Weights of a small mixture-of-experts language model, trained from scratch on English Wikipedia.
Experts: 32 experts in each of 13 layers, 2 picks a token, a softmax router.
Below are experts of layer 10 (counted from 0) of a mixture-of-experts language model. Rows are named router (the router's row for the expert) and show model dimensions 128-255. Each number is 200 + 20 x the weight over its row's rms, rounded and kept within 0 to 999.
After each expert's rows: "comes after" lists some tokens at least twice as common just before its tokens as in all text. This comes from a sample of Wikipedia text that the model never trained on. Tokens count by the router's weight.

# expert 24
router,203,193,170,204,221,196,185,213,204,224,181,233,216,205,208,187,201,229,196,202,194,209,177,203,179,166,183,209,183,200,195,176,279,171,223,222,178,168,211,178,221,212,195,192,236,156,218,208,176,189,220,234,191,187,205,187,201,201,189,196,219,238,173,194,195,154,179,215,265,212,168,200,184,184,170,191,195,184,172,179,201,207,176,189,193,221,215,199,223,227,197,191,205,217,176,194,178,193,196,201,191,188,195,217,206,175,204,232,201,201,212,206,190,169,228,200,220,193,218,150,215,191,177,209,181,228,214,209
comes after: " to", " was", " he", " and", " not", " is"

# expert 2
router,209,211,181,195,233,182,213,221,215,179,168,217,204,213,190,210,193,191,201,206,209,211,193,205,167,200,193,172,175,200,174,232,185,183,239,213,190,212,165,205,198,181,207,183,195,217,248,204,189,201,184,221,243,168,203,216,186,200,194,226,220,217,164,195,231,170,203,189,197,217,215,247,183,185,232,227,150,197,230,242,188,201,194,213,165,192,177,203,194,199,201,175,176,198,200,201,190,223,194,190,170,192,175,180,206,179,185,186,214,175,187,200,228,229,205,180,201,226,202,225,200,204,215,204,199,192,242,187
comes after: " the", " ", " a", "-", " \"", " ("

# expert 1
router,190,218,180,182,240,188,204,226,203,223,197,238,188,205,211,194,210,203,210,190,194,194,200,248,209,193,175,197,200,200,228,219,209,200,180,269,173,217,219,235,193,213,221,171,202,220,202,179,227,225,172,220,227,177,178,183,198,191,200,210,219,204,188,199,207,221,188,184,173,188,220,240,233,205,205,180,198,212,165,178,192,198,186,188,201,162,234,203,188,208,228,185,230,191,208,223,182,239,196,180,224,216,262,220,227,213,182,205,190,189,216,215,205,183,189,205,210,235,244,182,177,213,219,195,200,170,199,212
comes after: ",", " was", " is", " were", " (", " are"

# expert 18
router,202,167,178,215,210,206,225,195,194,186,193,183,194,213,247,198,175,199,220,173,204,204,179,178,251,221,207,159,215,200,207,216,218,200,204,194,204,189,157,164,156,186,208,194,205,207,226,223,210,211,225,198,213,221,211,182,225,203,225,205,200,191,204,181,179,225,228,207,296,202,212,194,194,220,190,211,209,197,208,209,214,200,217,210,202,192,193,198,194,115,195,161,193,180,195,193,208,186,211,225,234,211,189,215,185,199,221,180,225,136,180,188,188,203,248,213,212,181,198,194,186,217,196,228,219,187,198,234
comes after: " of", " in", ".", " to", " at", " on"

# expert 0
router,190,176,198,198,174,196,223,204,240,220,164,205,171,159,203,219,197,201,194,177,191,195,206,187,234,183,211,163,200,200,204,202,216,205,204,195,203,212,204,159,179,218,204,211,199,196,173,151,228,207,199,193,187,204,178,166,248,188,187,232,203,215,169,209,172,228,228,217,216,198,196,185,193,192,195,202,199,208,218,213,185,220,192,230,202,225,197,196,204,153,218,266,193,204,202,199,206,222,227,204,228,199,180,195,177,208,197,175,215,225,203,193,185,198,210,220,172,216,169,184,212,214,148,195,188,206,186,231
comes after: ",", " as", " is", "s", " with", " well"

# expert 31
router,215,235,166,209,184,211,182,207,183,211,250,177,193,205,180,203,192,193,215,214,194,208,186,191,196,208,199,192,160,200,183,202,212,185,197,195,249,229,197,251,231,190,185,213,202,235,201,197,183,228,190,202,204,213,181,206,198,181,217,170,186,175,182,197,228,200,197,188,194,168,217,189,233,209,174,206,208,165,236,215,216,214,182,172,208,170,215,203,177,245,184,213,220,186,221,195,202,193,200,179,211,225,178,197,211,185,193,198,167,167,233,182,193,211,168,216,186,204,195,171,152,205,174,227,145,198,192,203
comes after: " |", "|", ":", " (", " New", " League"

# expert 20
router,231,204,221,168,215,172,204,173,197,223,231,213,210,207,197,196,238,202,233,207,194,195,203,208,220,201,194,187,208,200,215,210,209,186,187,205,208,189,174,175,204,194,166,185,201,192,207,180,149,210,200,209,238,197,207,212,210,220,165,202,171,160,189,221,221,172,182,194,205,223,202,177,211,203,207,128,219,198,195,213,206,221,193,223,227,203,211,193,207,162,188,171,202,204,197,231,190,188,228,190,219,170,195,223,216,158,185,196,172,186,216,225,184,219,197,239,208,222,208,201,179,196,209,188,170,187,209,209
comes after: "\n", "|", ";", " Team", " x", " Score"

# expert 23
router,210,200,204,188,218,183,166,208,243,206,181,162,230,201,196,175,204,187,221,165,170,187,233,186,202,199,233,178,224,200,166,215,186,198,209,204,195,161,209,198,208,189,216,177,211,230,187,225,199,213,238,233,169,203,184,184,209,205,202,148,183,172,222,180,194,182,168,187,177,190,202,205,210,197,223,196,216,250,172,212,201,189,181,206,178,217,203,182,188,194,166,220,180,214,189,217,175,197,200,201,198,183,206,168,234,185,194,207,216,197,233,239,193,213,220,220,189,200,221,214,204,233,190,181,230,178,169,178
comes after: " |", "|", " Apps", " 3", " 4", " 2"

# expert 5
router,187,185,215,202,213,178,203,159,210,165,185,178,199,196,207,184,186,228,161,216,195,232,209,200,201,210,211,179,194,200,188,210,207,200,177,194,167,196,132,229,205,185,197,217,212,193,177,215,182,200,185,190,186,215,218,204,208,203,194,161,204,233,195,183,236,224,215,225,286,205,203,211,196,219,192,207,200,203,240,185,224,175,185,202,216,195,195,242,223,291,209,230,185,211,211,187,161,211,193,200,230,221,219,207,184,188,184,197,196,202,201,220,240,209,209,205,216,218,198,206,254,208,212,200,227,234,177,166
comes after: " the", " a", "'", " his", " their", " an"

# expert 19
router,192,188,187,197,194,203,192,195,167,204,183,214,196,188,213,209,184,233,170,190,195,177,215,198,220,202,187,192,211,199,203,227,181,202,208,218,177,193,263,169,160,194,210,219,176,199,201,212,221,237,179,229,183,235,216,187,209,183,205,205,179,192,200,205,170,197,212,191,86,199,208,203,161,182,225,193,148,192,170,218,178,200,218,165,194,200,203,206,201,239,196,223,201,208,202,222,167,213,217,202,148,209,206,222,231,189,187,205,183,174,192,202,218,214,224,201,205,187,168,201,215,184,176,213,211,173,211,187
comes after: " |", " in", ",", "|", " New", " from"

# expert 12
router,197,227,218,159,230,190,192,203,177,191,184,214,174,187,207,201,221,174,163,225,213,212,176,217,205,206,199,212,213,201,192,185,187,211,211,164,204,230,223,207,170,194,213,209,225,194,227,210,198,205,223,182,208,207,235,212,185,225,214,176,201,196,222,237,160,191,220,205,133,194,182,189,159,175,171,186,213,229,177,161,226,260,210,225,203,216,181,181,224,183,192,198,234,206,187,197,186,205,193,222,217,212,219,193,202,185,173,213,220,248,190,202,204,223,171,169,222,189,204,218,158,195,202,218,197,193,175,270
comes after: " (", " \"", ".", "-", ";", ":"

# expert 9
router,171,198,192,190,193,183,192,210,195,212,181,219,187,216,227,182,218,190,192,208,210,186,191,196,185,165,216,194,221,199,208,167,204,202,185,212,209,166,201,180,182,170,203,202,167,207,218,215,209,199,234,190,185,200,205,178,186,179,222,210,217,232,209,199,201,185,222,202,140,213,227,205,201,198,183,231,203,197,244,243,184,158,226,190,201,195,187,186,199,143,203,162,226,179,193,207,205,195,199,206,191,213,183,225,230,223,230,183,219,259,205,209,180,208,219,217,199,208,193,170,214,188,212,187,210,226,196,189
comes after: "\n", ".", " |", "==", " ==", "==="

# expert 15
router,182,219,218,228,182,189,215,189,220,216,186,206,190,224,189,203,183,161,250,194,206,177,189,196,202,188,188,227,200,200,181,173,207,191,206,223,228,209,200,223,201,241,221,199,204,190,181,183,183,208,173,186,191,215,194,201,201,198,191,229,208,159,244,198,161,206,182,231,239,199,184,189,177,169,190,190,204,188,184,222,191,224,238,182,195,195,165,217,196,151,200,190,222,189,230,178,205,178,198,214,216,205,197,222,200,196,227,209,200,174,201,210,181,217,224,209,193,198,189,215,189,207,139,219,199,139,174,194
comes after: "\n", " He", " he", " was", " who", "\""

# expert 11
router,210,190,186,230,208,225,210,216,198,195,204,191,200,212,185,177,214,220,294,198,167,219,216,184,213,203,203,182,192,207,223,185,166,152,214,216,132,228,187,190,194,214,192,211,218,179,194,241,202,224,177,186,218,221,181,209,222,210,203,193,198,174,174,212,219,215,194,216,160,206,205,212,198,193,214,210,185,219,194,191,219,192,194,198,163,199,204,204,179,120,217,260,203,209,176,196,215,193,182,186,233,208,214,162,230,176,195,196,174,185,205,192,212,194,187,202,185,200,205,174,198,207,205,182,208,213,191,211
comes after: " ", " 0", " 1", ")", " —", " 2"

# expert 22
router,233,224,238,206,181,206,177,232,205,194,190,166,202,204,221,192,214,164,190,200,180,192,196,148,176,175,225,208,189,200,193,176,184,194,184,201,174,209,171,218,192,200,202,186,201,197,179,181,190,196,216,177,238,192,221,178,191,201,212,157,173,193,179,192,242,168,185,203,124,201,198,207,216,195,208,170,210,187,217,209,180,217,177,206,226,193,176,199,179,210,204,174,186,212,204,181,212,194,209,206,231,192,165,184,235,178,215,215,228,201,178,183,221,160,196,235,207,175,198,193,174,175,176,177,206,201,196,182
comes after: " |", ";", "|", " 1", " 2", " 3"

# expert 28
router,200,175,207,202,212,213,220,199,156,224,219,177,222,215,206,212,182,233,207,180,214,176,198,199,220,222,188,212,204,200,224,222,161,222,218,220,209,229,193,194,190,167,220,181,202,201,167,201,219,154,202,226,215,182,175,202,169,205,252,224,193,216,189,221,201,188,176,177,191,165,210,198,207,189,220,192,204,232,153,193,161,192,160,194,196,192,233,184,172,191,191,170,208,201,202,209,212,208,215,165,207,209,191,189,226,185,247,203,220,172,182,182,200,227,205,235,190,216,205,244,239,218,216,195,199,230,216,177
comes after: "\n", "-", "==", " =", ":", "|"